Experts of a small language model.
Size: 10 layers, width 256, vocabulary 2587, 32.4M parameters.
Experts: 32 experts in each of 9 layers, 128 SwiGLU neurons an expert, a shared expert of 128 neurons.
Below are experts of layer 3 (counted from 0) of a mixture-of-experts language model. Rows are named router (the router's row for the expert), down (a neuron's output weights, with its number) and show model dimensions 0-127. Each number is 128 + 32 x the weight over its row's rms, rounded and kept within 0 to 255.
Before each expert's rows: a language model's description of what the expert responds to. This comes from a sample of Wikipedia text that the model never trained on.

# expert 26
It responds to: The and infobox fields. The word the in demographic and encyclopedic prose, plus infobox field names like Country, Date, and pieces such as Party.
router [111 119  88 141  88 102 117 193  90  87 149 108 105 106 128 129  86 132 153 153 175 158 131 112 149 109 136  73 132 150  97 138 118 133 124 130 178 176  96 147 152 119 153 114 104 174 131 166  86  86 141 199 151 191 143 159  96 214 137 114 185 119 100 151 151 111 155 101 148 168  59  98 157 149 171 153 138 101 168 114 227 126 182 196 135 191 102 120  86 172 216 161  83 136 113  69 118 173  98  99 107 176 153 134  69 129 101 131 119 127 131 133 124 166 153 123 123 102 141 142 142 128  96 115 134 129 124  79]
down0 [134 145 145 129 131 141 139 103 120 109 133 145 143 148 171 131 177 120  98 143 166 102 112  86 161  94 131 167 118 138 102 134 108 113 114 129 156 124 108 115 100 129 122 118 113 109 156 112  62 157  77 119 170  92 124  98 190  75 122 213 109  86 124  74 116 120 102 134 164 151  57 179 157 190 198  71  94 161 172 146  76 191 105 143 100 119 208  85 115  80 174 166 145  78 121 145 122 169 108  94 190 204 145 141 155 116 160  62  77 129  83 138 148 106 159  83 154 142  80 142 124 132 167 120 125 157 133 152]
down1 [ 92 150 135 119 142 117 158 196 109 159 133 125 105 147 114 154 136 149  99 157 160 114 131 167 108 106 141  12 149 136 146 127 103 121  48 147 169 123 172 159 113 169 174 160 124 129 132 163 191 125 222 177 104  90 143 116  82 134 132 150  98 149  93 188 123 140 200 123 173 104 135  97  98 156 106 115 158 127 173 135  93 122 139 154 168 126  74 135 143  87 150 113 180 120 116  57 114 106 106 128 119 153 121 141 147 109 122  96 131 160 143 114 129 153 138  90 113 129 140 164 137  68 105 166 142 158 118 102]
down2 [ 91 148 124 105 127 156 175 125  95 132 123 133  67  98  67 146 194 139 154 142 123 168 114 144 141 107 131 138 122 176 108 125 166 112 141 198 194 156 120 106 118 145 211 196 195 142 168 120 103 118 102 106 118 121 168  67 171  49  98 100 172 141 110 164 110  98 137 123 173 161 161 115 153 126 182 113 114 157 137 123 145 112  93 118 160 138  96  95  83 158 128 175 118 120 110 118  69 167 152  69 121 141 123 168 132  83 122 143 160 143 121  86 162  94 133 126 147  96 125 199 104 117 116 142 169 188 140 133]

# expert 30
It responds to: Past participle verbs. Past-tense and participle verbs and their -ed endings in biographies, music and sports, such as released, elected, Recorded, Preceded.
router [121 145 109 119  81 122  89 196 118 106 109 111 111 117 135 144  73 150 107 131 153 153 141 125 146 115 117  65 198 144 103 158 136  86  86 169 177 174  88 166 152  65 150 110 138 159 108 166 129 118 155 119 178 172 145 129 152 169 138 136 158 186 121 166 174 162 141 121 122 180 126  66 134 180 101 157 149 154 156 140 152 154 218 139 114 170 100 117  95 186 154  81  64 133 166 137 101 108 132  60 119 111 189 152 129 156  99 175 138 140 131 148 167 104 204 158  85 154 128 151 157 122 112 155 135 198 138 106]
down6 [109 117 158 119 138 102 134 176 165 181 122 145 120 137 124 102 166 128 101  62  84 196 178 103  65 151 113 100 124 155  99 166 114  81 177 139  53 122 156 164 125 161 146  92 134  62 146 140 160 223 127 131 125 141 185 146 192 124 122 104 178 114 108 112 116 127 152 207 108 115 159 138 167  91 107 146 138 135 157 139  94 133 102 136 153 155 123 111 101  81  98  81 111 137 151 131 176  82 116 133 103 197 119 179 169 107 114 133  53 209 103  88  87 163 167 115 155 167  74  76 123  99  99 133 109 102 177 135]
down7 [172 162 102 109  93 192 128 127 122 163  94 121 115 186 180 119 128 132 151 137 132 138 135  68 105 146 102 180 161 111 188  85  85 113 104 122 125 140 146 150  79 129 134 104 120 125 174  57  98 138 177 150 125 122 202 117 105 120  92 112 105 151 168 116 145 100  79 145 157 105  93 157 108 133  94 109  64 101 164 102 203  88 177 133 123 106  99 127 139  49 148  89  92 125 165 167 144 162 155 111 140 107 102  72 174 161 126 179 109 153 117 174 123 164 167 106 121 124  70 152 178 162 161 137  81 130 125 108]
down8 [131 116 139 142 139 143 118  93 143 160  98 129 110  52 150 108 124 154 171 120 135 144 130 143 126 104  77 176 113 113 175 100 139 156  85 154  98 135 164 170 175 145 111 112 120  98 137 113 115 185 145 126 179 180 145 133 164 117  87  87  74  77 191 145  92 117 177 119 124 135 100 137 130  97  64 145 179  89 101 116 125 171 123 158 138 115 162 139 105 157 125  66 103 129 139 103 113 154 180 155 100 206 141 181 119 132 122  93 137 174 128 111 155 157 131 132 189 103 165 113 143 142 130 148 141 192 100 108]

# expert 31
It responds to: Verbs with to. Verb endings and the prepositions following verbs, mostly to, into or from, as in admitted to, owing to, refers to, confesses to.
router [203 146 119 118  98 104 129 176 111 133  34 132  90  93 104 123  79 148  74 137 185 175  95 128 189 126 109 106 179 145 103 175 150  80 114 135 158 141 153 171 135 109 149 106 119 127 140 115 124 119 192 165 112 137 170 121 123 140 125 137 149 158 113 155 101 134 179 129 135 108 114  75 123 156 139 168 143  83 132 200 135 166 168 135 123 180 103 115 141 163 158 193  96 100 123 144 145 123  91  88  95 148 119 131 113 182  59 103 146 165 147  45 143 152 146 178 137 198 132 157 144 159 102 133 143 171 132  85]
down6 [ 90 146 149  89 115 135 162 162 104 161 127 155 132 148 108 122 161 162 141  39  77 129  98 108  98 111 134 168 123 134 109 154 124 103 182 136  50 106 172 177 121 166 157  79 120 118 101 161 159 200 207  99 133 118 174 166 216 106 134  96 130 108 129 116 127 109 165 126  95 116 134  84  89  83  98 161 142 137 165 123  65  80 135 127 143 145 152  77 135  88 137 150 147 123 158 115 175 135 102 125 138 136 116 134 181 129 182 132  75  98 110  92  73 124 165 130 151 148 126 128  92 156  88 161  98 118 169 160]
down7 [142 174 131  55 103 132 154 126 108 172 100 139 105 191 104 121 139 168 119 120  74  60 129  83 107 132  79 145  72 127 185 106 114 132  75 116 126 167 134 185  84 160 155  99  73 172 157  47  97 107 116 144 151  94 163  76 129  64  67 100 110 160 136 126 157 129 110 155 195 116 109 110 163 137 138 120 111  73 156 103 159  99 159  50 145 162  60 113 131  67 118 133 137  69 131 107 158 135 128 120 139 131 118  96 131 157 106 111 116  95 153 147 147 113 136  63 140 176 130 142 138 155 183 191 135  84 126 125]
down8 [124  90 137 139  89 110 110 117  92 119 111 102  59  89 159 151 111 135 119 139 196 168 160 130 102 154 124 122  70 174 159  88 137 124 120 102 173 118 156 112 172 136 148 149 116 154  91  89 149 197 124 150 146 153 134 107 151 108 104 105  94  84 147 164 109 166 147 120 121 103 115 165 135 146  78 120 147 131 103 111 149 180 122 154 112 150 206 165 110 118 149  83  77 140 135 124 160 145 107 151 119 162 141 135 119 125  98  84 152 158 123  90 143 120 125 204 172 125 168 127 149  78 109 122 102 176 110 122]

# expert 15
It responds to: Name endings with y/ia. Final pieces of personal and place names, often with y or vowel endings, and common first names such as James, John, Charles.
router [147 101 116 198  84 133  98 134 110 100  49 112 144  53  84 110 129 163 125 199 147 188  81 136 122 124  78 120 132  86  74 121 146  85  93 156 155 108  89 116 176 111 168 116 102 172 114 158 124 128 120 151 166 138 126 201  91 128 126 132 171 162 162 202 110 149 121 147 132 135 121 110 115 139 136 164 182 150 144 179 154 195 157 177 126 133  84 102 152 185 125 114 101  77 127 111  63 124 125  73  84 150 160 126 100 148 110 128 123 140 135  89 128 153 163 181 112 147 194 155 149  97 121 132 150 121 145 119]
down0 [157 140 136  93  91 140 164 121 164 130 155 135  98 118 159 136 132 173 113 122 184  83 126 198 157 102 147  71 160 138  96 124 111  81 144 114 137 175 104 140 104 149 114 112 100  81 175 103  70 139  51 121 177  76 133 109 157  50 129 168 120 121 104 106 110  58 100 101 175 151 112 154 129 179 194 103 144 140 142  91 103 134 117 165  76 118 222 166  70 142 126 167 152 111 147 121 112 186 102  89 117 168 119 149 166 146 149  89  80 109  97  68 128 105 181 116 149 151 143  86 144 143 154 157 117 140 158  96]
down1 [ 84 152 166 109 165 126 144 133  97 176 123 114 106  90 126  99 140 137 147 176 169  93 132 110 133 136 126  37 110 128  92 152  93 109  54 187 170 169 125 130 111 109 122 161 131 133 129 126 159 126 186 142  91  76 128 142 102 115 158 133 128 113  91 195 175 125 194 130 151 104 146  99  84 169 131 151 141 149 179 156 109  85 128 123 155  75  94 164 112  45 131 135 143 122 100  74  89  87 133 123  98 132 122 154 171  96 136  93 108 118 132 145 123 133 161 138 102 116 165 204 187  80 137 154 112 103 124  92]
down2 [ 82 136 108  85 167 110 192 108 113 158 155 113  78 166  81 134 184 113 114 127 135 129 168 151 127 103 133  92 147 146 127 169 162 151  78 170 180 154 159  91 100  93 160 182 115  97 171  90 159 167 109 102 103 128 154 102 141 110 156 110 107 117 180  96 137 121 132  96 206 131 151 117 167 115 152 105 138 135 130 122 123 136  98 160 149 136  94  71  71 153 100 127 120 166 151 119 109 168 135 114 138 155  91  80 143  82 156 120 164 151 105 130 156  73 168 176 174  93 150 178 136  50 155 134 135  94 104 131]

# expert 2
It responds to: Word-final suffixes, headings. Final suffix pieces of words, especially in section headings and list labels, such as -tion in Production, -ing in Listing, and ==.
router [155  98  88 120  71 100 149 172  89  99 108 121 158 107  68 154  51 135 111 155 182 174 128 115 188 103 112 121 142 161  74 155 166 141 116 120 177 152 134 157 184  88 139 109 114 133  71 215  85 111 172 188 134 155 134 119  88 139 118 112 142 130  81 164 161 129 170 125 109 147  54 132 133 138 101 151 118  93 154 147 182 134 170 143 178 194 122  93  84 173 136 192  78 102 131  66 118 115 131  84 138 130 153 143 109 147 134 123  80 111 173 143 198 120 145 152 115 107 130 187 152 154  89 100 138 161 110 125]
down8 [149 109 199  71  92 173  87 146 120 136 102 105  95  81 100 158 152 153 119 103 187 147 116 126 138 108  94 133  94 117 153  86 138 131  95 123 144  75 164 140 177 109 128  95 184 187 145 117  92 201 137 107 126 138  75  73 133 155 149 105  79  99 161 167 105  68 148 157 138 134 132 111 118 136 111 199  90  98 120 187 169 138 129 114 137 117 159 120 149 145 108 106 123 144 146 100 132 123 113 136 141 168 160 147  72 123 144 140 121 177 101 100 131 105 128 146 214  95  83 140 136 140 165  74 115 173 131  57]
down9 [125  77  87  87 112  95 144 100 132 145 123 106 168 131 159 148  89 131  51 166 117 110 140  89 135 124 150 178 129 117 120 191 158 128 148 139 102 169  79  93 121 111 155 140 166 169 153 107  71  77  96 191 171 143 168  73 110  63  97 102  98 105 107 127 140 150 158 158 130  85 119  75 133 116 130 140 157 168 134 183 178 163 134 126 117 128 184 114 146  98 118 124  81  83 126  96  76 145 132 117  82 160 109 122 201 187  96  91 124 134 174 123 158 108 144 122  93  99 163 139 131  57 159 154 123 116 182 205]
down10 [155 177 111 169 137 159 110 129  89 123 123 170 107 125 119 146 159 117 133  79 125 153 136 138  97  66 164 153 129  76 115 124 149  87 161 110 146 106 134 165 140 130 188 154 141  84 122 156 205 134 190 186 169 145 142 120 102 142 145 142 119 133  45  66 111 133  96  79 110 127 130 188  99 148 160 229 121 156  71 108 113 121 135 110 112 119 123  94 177 122 150 181 127 117 133 100  65 108 110 138 134 228 134 137  79 132  99 155 134  88 123 169 112 113 181 178 103 118 168 179 130 108 195  90  96 121 167 117]

# expert 27
It responds to: Syllables after capitals. Syllable pieces right after a capital letter in names and words, such as az in Fazakerley, oy in Foyt, arm in Farming.
router [138 121 124 174  93 124 132 178 145  99 146 116  92 121  69 140 122 143 132 177 115 137 146 126 131  77  99 129 194 160 126 111 133  76  88 153 178 148  76 176 184 122 130 123 113 148 153 196  90 124 136 148 166 144 130 156 161 135 182 147 177 137 115 198 132 179 165 115 129 170 110 121 116 144 117 121 126 152 159 166 183 137 184 138 152 159  19 140  92 123 130 111  71  89 136 121 103 112 121  67  88 123 198 169 107 159 113 137  90 136 124  89 161 139 162 170 144 150 174 139 164 125  77 137 122 131  57  84]
down2 [116 156 120 109 149 123 126 114 126 186 121 109  39 191  74 166 159 115 115 123 144  53 143 122 103 156 111 122 157 139 141 141  95 149 137 146 188 144 129  99 113 108 181 168 168 102 145 133 162 195 116 139 143 119 149  86 120  79 130 112 126 130 183 120  77 107 102  87 236 155 142  99 153 127 185 109 159 128 132 133  89 113  82 134 173 156  91  76 106 108  80 130  86 174 105 150  76 183 154 111 125 123 131 121 144  55 138 118 193 140 125 144 107  66 106 192 145  53 146 153 149 100 181 100 141 172 158 139]
down3 [100  99 126 185 185 155 123 117 144 128 160 143 186 164 127 129 154 169 142 107 128 143 109 123 133 147 129 186 117 116 137  65 135 133 137  70  73 140 120 147  96 147 175 156  71 111 111 123 167 126 121 115  88 159 197 170 127 133 101 131 103 135  96 142 146 113 130 150 134 113 125  98  85 123 123 172 181 137 123 196 120  83 177 177  98  93 141 143  96 105 156 193 171 173 170 127 126  97  57 109 119 142 107 132 123 145  55 127 155 116  91 149 154 141 142  90 108 202  66 112 135 141 154  77 155  74 124  60]
down4 [172 141 113 112 129  99 109 167  85 161 114 178 167 141  99 149 118 136 160 129 179 144  72 112 104  94 148 125 154 106 112 151  92 137 135 121 111 182  88 165 112 106 139  89  87  49 174 152 109 136 130 110 157 148 128 105 140 149  85 131 204 156 107 123 136 116  30 115 146 189  97  73 162 117 107  87 162 113 160  98  86 119 134 131 112 118 115 117 174 141 129 156 165 107  80 123 134 122  92 167  88 165 134 143 113 134 140 177 162  55 162  99 102 116  86  89 143 160  84 124 143 171 159  65 127 139 133 117]

# expert 21
It responds to: Accented foreign names. Inner pieces of Dutch, Slavic, Hungarian and similar foreign names, such as s in László, e in Lodewijk, ek in Rijeka.
router [146  97 120 198  73  80 117 147 138 122 106 135 116  97 118 115 120 165 107 178  95 158 100 100 144  86  34 133 147 134 114 118 144 100  90 122 166  96  93 149 202 140 103 128 120 197 147 166 151 118 139 152 120 129 126 205 135  96 117 160 146 158 117 183  82 169 172  88 145 125 171 143 124 127 105 128 115 175 155 150 152 146 174 179 130 128 116 118 108 150  92 150  73  96  72 139 112 113  81  44 126 123 164 156  78 177 111 112 134  98 158 129 142 137 153 178 143 158 197 164 159 137 103 118 157 118 123  90]
down2 [151 140 137 120 129 102 172 106 143 134 131 116  82 110  66 112 152 106 130 120 148 161 114 154 148 153 117 124 151 141 144 159 115 130 121 163 178 178 128  97 103 136 152 197 140 112 140  74 159  92 142 147  88 140 112  64 161  56 141 115 131 131 187 153 131 111 134 180 206 204 144  66 161  99 123 150 106 155 145 121 150  86 144 146 154 162 105  51 144 117 107 139  74 152 120 110 100 180 175  97 149 147 111 185  91 119 116 121 140 129  73 146 141  99 138 207 149 105  83 164 129  81 156  66 123 153 112 148]
down3 [173 145 123 187 157 110 113 113 142 122 117 126 165 142 125 107 176 137 180  98 121 139 111 164  49 198  78 145 127  92 155 181  96 144 149  71 139 124 156  93 108 142 154 142 136 104  97 100 180 152  70 135 112 148 212 184  96 143  82  92  96 162 141 106 139 132 144 135 113 146 148  59 129 153 102 154 123 147 116 196 147 105 188 203 120 120 145 121  98  86 105 171 126 129 206 162 116  92  68 141  68 119  99 150 140 151  94 103 124  68 148 164 204 124 144 122 161 183  39 111 149 133 176 146 142  72 125  51]
down4 [152 140  93 127 164 102 204 192 122 145  94 168 140  99 109 184 180 121 162 140 115 144 101  58 122 133 129 120 135  98 120 182  76  88 160 122 107 164  84 133 127 129 164 126 103  83 162 127 109 149 153 116  97 128 118  71 137 138  80 131 172 136 165 124  84 127  93  83 140 138 125 100 142 146 156  96 219  49 144 111  87  98 115 105 160 134  96 125 146 145 126 110 123 124  99 130 116 134  91 203 102 148 119 204 131 150 154 164 163 105 143  86 108 137 103 127 156 179  90 139 142 138 196  99 149 160 115 103]

# expert 12
It responds to: Word-initial name pieces. Second pieces of names and words right after a capital initial, such as rest in Brest, est in Vestby, Franc in Francisco.
router [113 150  96 145  91  82 122 136 139 106  47 128 181  59  90 124  82 149 137 186 126 175 129 149 153 132  63 117 134 150  98 110 161 101  90 155 182 155  97 154 177  96 122 140 109 180 117 164 147 131 157 199 146 153 102 120 118 153 181 130 151 149 111 170 137 143 197 106 123 162 147  94 136 135  92 153 145 111 147 164 151 156 149 195 169 122  78  92 117 203 126 152  78  58 112 117 134 120 111  94 123  97 158 133  85 140 133 155 108 102 186 109 178 149 217 162 116 163 172 157 190 136  85 110 150 135 136 113]
down0 [105 131 154  79 127 112 146 131 147 130 137 150 147 164 139  80 108 169 114  84 195 151 135 112 149  81 153 137  99 141 108 122 103 167 144 131 117 120 174 139 118 139 150 116  78  82 148 105  74 122  27 129 140  85  85 104 102  54 122 186 134 125 116  67  82 108  86 116 151 157  85 155 159 154 157  62 140 138 150 141 119 191 157 189  51 119 216 119  57  98 147 108  95  97 108 122  99 181 148  71 140 162 140 112 141  65 114 112 122 146  70  50 123 124 146  92 113 122 142 106 156 107 156 111 135 158 177 110]
down1 [ 66 146 123  93 114 177  95 159 121 140 150 103 148 133 117 110 119 145 120 143 195 101 118 181  95 133 133  79 114 116  99 135 102 162  90 146 117 118 100 123  42  70 136  83 156 182 113 137 188 107 205 120  84 161 141 175 110 136 120 159  99 158  81 198 169 102 191 130 141 113 145 120 106 139 131 122 133 140 197 127  97 149 127  97 181  69 103  91 166  71 147 107 188 135 101  74 114 130 104 119 130 101 121 168 135  82 189 119 103 121 183 114 132 141 178 127 134 118 136 144 145 102 132 144 146 172 135 107]
down2 [137 122 171 120 145 127 134 118 134 173 104 141  59 120 106  79 192  95 135 158 127  97 130 135 175 119  69 113 125 134 172 155 130 146 134 128 202 159 137  79 143  76 169 180 144  57 164 108 176 167 169 112  68 135 110  86 129 107 137 143 158 107 157 147 136 132 129 107 210 148 149 141 174  92 200 162 124 146 144 110 148 133  82 122 158 140 100  81 142 122  78 124 100 194 131 149  77 164 197 115 132  91 100 160 118 113 124  95 162  95 121 138 163  58 128 121 153 109 143 112 122 135 194  89 151 148 181 135]

# expert 1
It responds to: Noun-ending word pieces. Final pieces of nouns, often abstract or institutional, before of/and/in, such as Parliam-ent, Cour-t, relation-ship, chair-man, Party, President.
router [ 98 110 121 184 103 120 104 172 138 113 129 130 113 109 112 137  93 164 101 166 158 178 143  88 181 153  88  95 101 113 103 128 167 100 116 126 158 147  79 136 125  70 120  97 100 198 100 215  69  54 142 130 144 156 153 152 110 104 119  96 143 168 152 135 174 139 145 130 135 142 101 100 145 145 107 146 114 131 158 178 166 141 193 164 155 143 108  39 113 152 152 156 115 128 145 103 133 123 103 122 134 130 170 136  83 185  99 124 129 144 157 107 137 140 135 183 109 150 136 145 136 147  97 185 154 148 136 141]
down6 [ 96 160 148 111 124 102 122 157 173 170  84 141  98 169 113 113 195 129 117  65  84 183 134 136  50 146 142 169 123 133 128 109 145 122 164 130  77 111 153 171 119 172 138  82 169 123 184 128 162 147 115 106  96 151 128 107 138 111 154  83 137  75 119 132 121 102  96 150 135  81 118 154 119  95  80 168 132 204 163  97 124  81  98 156 181 150 168  72  85  94 129  95 119 125 124 158 146 110 106 133 132 107 129 149 167  85 138 151  86 130 131 128  87 149 170  99 172 192  92  98 101 102  98 158 142  98 193 128]
down7 [109 135 161  80  84 138  69 123 137 165 125 166 123 187 130 139  84 150 134 108 175  97  97  87  94 103 118 151 109 118 162  68 107 122 153 109 162 143 142 149 124 146 149 131 142 154 166  92 138  94 175 139 127 129 115 111 120  96 114 118  80 132 141 166 108 121  99 120 122 142 151  99 140 153 113  98 107 170 114 135 178  77 190 129 123 195 106 111  99  28 130 129 132 123 134 123  83 144 153 140 170 148 135  81 166 157 125 162 113 148 201 107 143 132  85 122 159 122  71 207 182 147 139 111  74 125 112  98]
down8 [102  56 142 137 113 166  75 162 116 156 111 108  59 109 165  63 137 152 168 130 150 139 112 124 107 105 124 171  71 117 159 113 153 138  66 134  95 154 132  93 124 165 142  97 111 111  98  79  95 198 136  96 116 181 134  62 139 121 146 120  57 143 179 149 120 117 168 159 144 192 114 171 142 100  90 148 106  67 107 139 123 179 111 182 131 145 189 122  97 100 153  57 136 130 157 146 117 134  99 153 132 196  94 117 126 157 125 104 148 178 130 133 178 148 136 192 162  78 145  62 143 104 134 135 137 154 151  76]

# expert 17
It responds to: Noun-phrase openers. First token after the, a or of: numbers like two, three, four, United, and word-initial pieces like mis-, sub-, P.
router [119 154 114 168 130  96 131 199 100  72 147 166  96 120 103 106  62 139 113 169 164 123  90 160 141 101 117 146 142 123 141 191 195 119 172  96 182 179  81 170 147 115  99 107 136 130 113 124  99 106 152 173 190 121 165 158 123 145 134  96 153 175 100 176 133 140 143  97 133 136  78  63 118 154 149 143 220  72 163 145 187 132 162 136 196 175 105  97 124 122 179 162 126 119 153 138 122 152 117  86 153 121 152 174 127 136 108  85 116  84 169 136 150 174 149 163 130 138 138 166 115 157  76 178  97 150  97 152]
down0 [112 142  92  91  97  91 132 119 153 162 122 143 156 125 144 140 154 144 152 142 189 138 106 120 164  67 167 117 189 196  64 129 118 121 124  75  96  96 167  89 120 143 102  67 119  91 128 114  82  85  52 104 149  89 112 162 149  90 135 137 148 123 137  67 108  99 112 150 163 147  85 214 134 217 149 129 179 141 150 124  96 152 159 214  81 126 185 133  56 107 156 112 111 116 153  99  94 145 110 128 152 162 127 105 107 145 149  88 145 149  97  82 101 156 199 155 100 126 115 102 153 124 167 113 135 117 159 133]
down1 [ 98 171 152  85 123 153 136 153 125 131 154  71 130 108  87  82 123 186 152  93 160 101 134 120 107 108 147   1 117 161  74 121 101 135 103 131 208 152 127 129  49 129 136 125 151 150 134 104 180 130 187 100  99  95 151 151  99 168  84 135 140 143  81 142 151 127 182 171 149 115 102 116 107 131 153 151 143 128 164 146 113 117 180 121 163  42 158 136 169  85 140  82 181 105 118  51  74 101 123 145 118 141 118 168 139 131  90 130 122  86 144 142 121 115 193  97 116 120 147 157 151 120 154 162 117 181 124  81]
down2 [155 129 143 144 119 184 170 143 114 163 153 128  79 104  91  79 158 103 141 142 135 114  92 128 185  74 110  90 145 117 109 117 164 132 110 192 137 159 156 114 123 154 200 159 160  74 127  93 123 113 121 107 137 147 102 112 110 108 185 107 100 115 123 149 132 134 101 122 189 153 145 136 182  43 202 124 148 151 149 106 118 127  78 164 181 100  81  39  91  95 109 151  54 181 146 140  91 173 133  86 104 121 113 123 112  89 122 121 188 123 127 139 133 113 130 183 140 123 159 130 114 110 175  93 116 121 112 102]

# expert 10
It responds to: Word and name openings. First pieces of words and proper names after the, of or a comma, such as Georg-ia, Mich-ele, Los, ath-letic, Indi-.
router [107 137  96 141 132 118 115 197 121 102 121  87 123 119  80 122  63 120  80 149 130 145 133 114 144  96 100 135 165 160 102 184 134 109 142 115 188 155  75 134 204  91 110 109 161 130  94 155  78 103 171 172 158 157 164 154 108 130 154  95 165 149 114 172 165 123 109  60 155 172  71 124 163 143 102 157 156 153 144 117 166 119 150 174 161 158  99  69 123 149 203 176 102 126 156 111 148 119  99  99 136 149 172 141 111 143 122 145 120  91 157 155 173 189 173 139 108 130 165 161 199 181 105 106 145 152 122 118]
down2 [130 136 164 137 148 164 167 141 145 188 123 153  95 129 107 120 137  94 139 131 116 135 110 125 123 122  93 111 133 117 129 156 122 160 127 113 159 177 150 122 117 119 195 150 159  65 170 153 174 127 121 116 147 143 130  90 145  95 108 117 140 162 138 138  76 111 153 120 205 173 174 147 194 132 194 130  77 137 126 116 156 115  74 156 199 139 122  65  72 141  94 113  55 138 154 132 134 177 162 121 149 182 127 154 114 140 133 121 162 127  90 133 158  58 152 187 147  85 106 161 117 101 112  86 157 174 145 114]
down3 [ 92 140 166 147 176  97 100 118 120 132 166 134 133 170 123 119 158 119 151  90 129 111  45 114 101 159 107 112 123  83 118 100 122 104 174  83 124 135 118  78  92 125 155 150  87 131 132 152 203 114  96 148 148 110 176 200  71 117  99 136  84 168  68  79 156 148  59 142  51 129 151 113 123 101 109 141 143 179 131 168 153  71 165 148  85 106 111 106  71 138 141 123 126  84 186 155  89 144 106  95 107 131 110 107 140 143 117 107 160 120 155 117 188  87 116 125 116 142  87 177 139 146 183 144 124 118 107  56]
down4 [137 100 128 138 143  71  73 182  76 187 131 132 107 141  73 173 111 159 149 136 141  95 119  76 114 126 110 169 145 113 110 172 161 111 145 142  99 160  87 114 133 125 120 157 114  71 146 146  89 116 131 115  80 103 155  98 177 133 102 113 179 141 125 128 116 113  75 122  92 156 112 120 222 100 120  75 149 103 131  68 139 131  93 155  79  94 137  82 160 103 197 144 103 121 119 141 154 131  41 124 141 182 110 202 109 129 113 109 200 125 121  97  75 136 106 114 164 123  87 168 137 144 174  94 147 137 167  88]

# expert 16
It responds to: Prepositions after nouns. Prepositions and conjunctions right after a noun or participle, especially of, with, by, as and for, such as absence of, increase of, as well as.
router [139 145 146 105 119  98 119 201 127 122  94 150  75  94 148 152  83 160  89 133 156 158  85 144 161 135 108 144 147 143 147 143 164 116 162  93 156 149  98 157 121  87 101 102 117 143 146 128 126  81 189 150 145 179 161 137  96 125 109  75 194 200 144 167 142 129 158 112 162 125 156  76 122 157 128 161 208 123 205 178 150 148 153 118 157 153  96  83 145 118 154 179 113 120 177  86 127 119 148  99 134 148 176 142 101 150  87 102  86 132 155 102 129 156 156 158 124 125 142 150 120 180 103 200 119 147 151 110]
down6 [128 134 183  89 132 113 126 132 155 159 127 165 108 132  78  89 172 124 114  84 118 137 133 131 103 125 165 191 123 125 106 163 103 131 184 140  86 155 121 158  97 184 142  90  99 163 107 128 169 187 167 122 115  85 121 140 196  70  87 108 120 126 116 123 126  99 174 146 114  76 120 134 131 109  58 150 137 159 144 130 109  82 114 140 130 129 176  82  70 121  90 144 169 110 173 157 205  94 137 104 153 144 149 154 196 123 158 122 101 159 151 118  56 161 112 179 165 148 102 118  87 121  82 182  89 131 198  99]
down7 [157 117 188 124  94 108  96 127 116 148 142 158 131 192 172 122 114 158 144 146 108  86 141  94  94 146  85 188 143 145 208  91 107  51 125 102  86 152 134  96 100 134 144 135  98 134 185  82 154 141 142 179 102 118 186  61 134  91  87 130 110 126 139 118 107 117 144 114 115 149 138 135  95 116  81  94  87 175 135 142 180 114 182  35 113 141  55 118 181  19  93 102 113 137 139 152 118 131 165 144 128 121 105  86 174 114 110 138  89 112 143  85 131 138  88 138 157 132  82 159 170 181 141 115 103 148 109 127]
down8 [ 96 103 134 149 101 124 142 167 119 119 140 181  95  59 167  94 153 160 134 133 157 193 114 154 103 107 103 128 120 159 168  67 130 157  69 131 170 105 139 144 160 127 134 169 115 112 134 129 109 170 125 172 124 145 101 128 136 119 107  76  69 150 171 183  73 135 172  83 103 128 113 147 147 136 154 198  98  94 133 118 136 181 146 192 126 148 177 150  74 129 174  93  91 124 121  99 125 147 113 132 110 159 162  87 119 118 122 133 141 137 139  87 161 126 139 215 181 103 159 135 181 119 117 141 131 168  87  89]

# expert 20
It responds to: Taxonomy and technical pieces. Word pieces in biological taxonomy lists and scientific terms, such as Infraorder, Clade, Genus, species, -ae endings.
router [162 138  99 139  69  95 141 169 107 124  91 148 106 130 157 110 107 144 130 163 143 134  99 147 136 142 111 152 107 114  86 198 160 132 142 153 154 111  97 119 158 119 143 126 113 139 138 129  52 130 123 113 135 123 135 155 121 160 107 114 185 180 112 150 126 120 162  67 152 163 163 138  86 208 115 180 156  71 179 196 202 190 163 147 167 133 121  44  82 141 135 140 147  61 133 117  98 157  78 100 117 181 164 151  43 124  85 124 132 140 150 132 136 215 184 175  88 138 152 165 109 158 123 112 123 130 125 132]
down2 [121 147 145  95 145 147 163 125 109 171 157 135  98 151 119 189 123  83 112  90 138 117 147 109 124 131 115 158 151 104 111 156 144 158 153 140 139 177 154 121  72 144 173 143 160  93 164  80 107 122 141 129 136 176 137  82 109  71 144 123 141 121 139 162 115 130 130 128 179 159 237 113 182 135 142 112 166 150 150 130 107 102 115 125 184 133 107 113  87 160  97 115  80 155 124  64 121 196 146  65 144 130 135 115 105  76 134 131 193 188 109 148 142  85 117 150 158  84 151 136 139  77 181 122 122 138 163 131]
down3 [109 167 139 135 170  90 176 154 150 168 181 125 152 194 123  73 157 134 104  93 139 124  79 109 112 116  64 103 122 112 170 176 131 123 104  51  92 122 156  90 102 136 150  99  79 117 144 183 199 161 149 166 116  81 170 161 128 140 120 145 123 141 121 136 158 160 100 182  90 124 143  76 106  98 112 144 102 143 130 168 109  65 113 159  96 154 188 163  64  67  96 171 117 114 179 183 108 123 132 130  98 140  91 120 142 143  95 113 172  50 142 163 197 139 138 129 127 136  62 141 152 153 165 128 150  48 118  42]
down4 [148 162  71  94 166 153 114 168  80 160  97 192  71 119 125 151 100 103 144 149 115 152  62  57 122 149  85 149 141  72 133 150 128 139 146 135 107 156  95 165 120 131 119 126  83 122 114 133 100 164 126  96 148 126  95  64 152 105  99 140 185 114  95 115  81 132  89 111 139 150 118  89 224 164 110 116 162 127 137  89 100 137 123 142 145  72 157 101 126 143 137 131 121 143 118 125 138 129  60 135 121 175 127 173 168 152 145 168 126 134 168  62  82 108  69 101 126 101  97 175 111 155 182 108 157 102 170 105]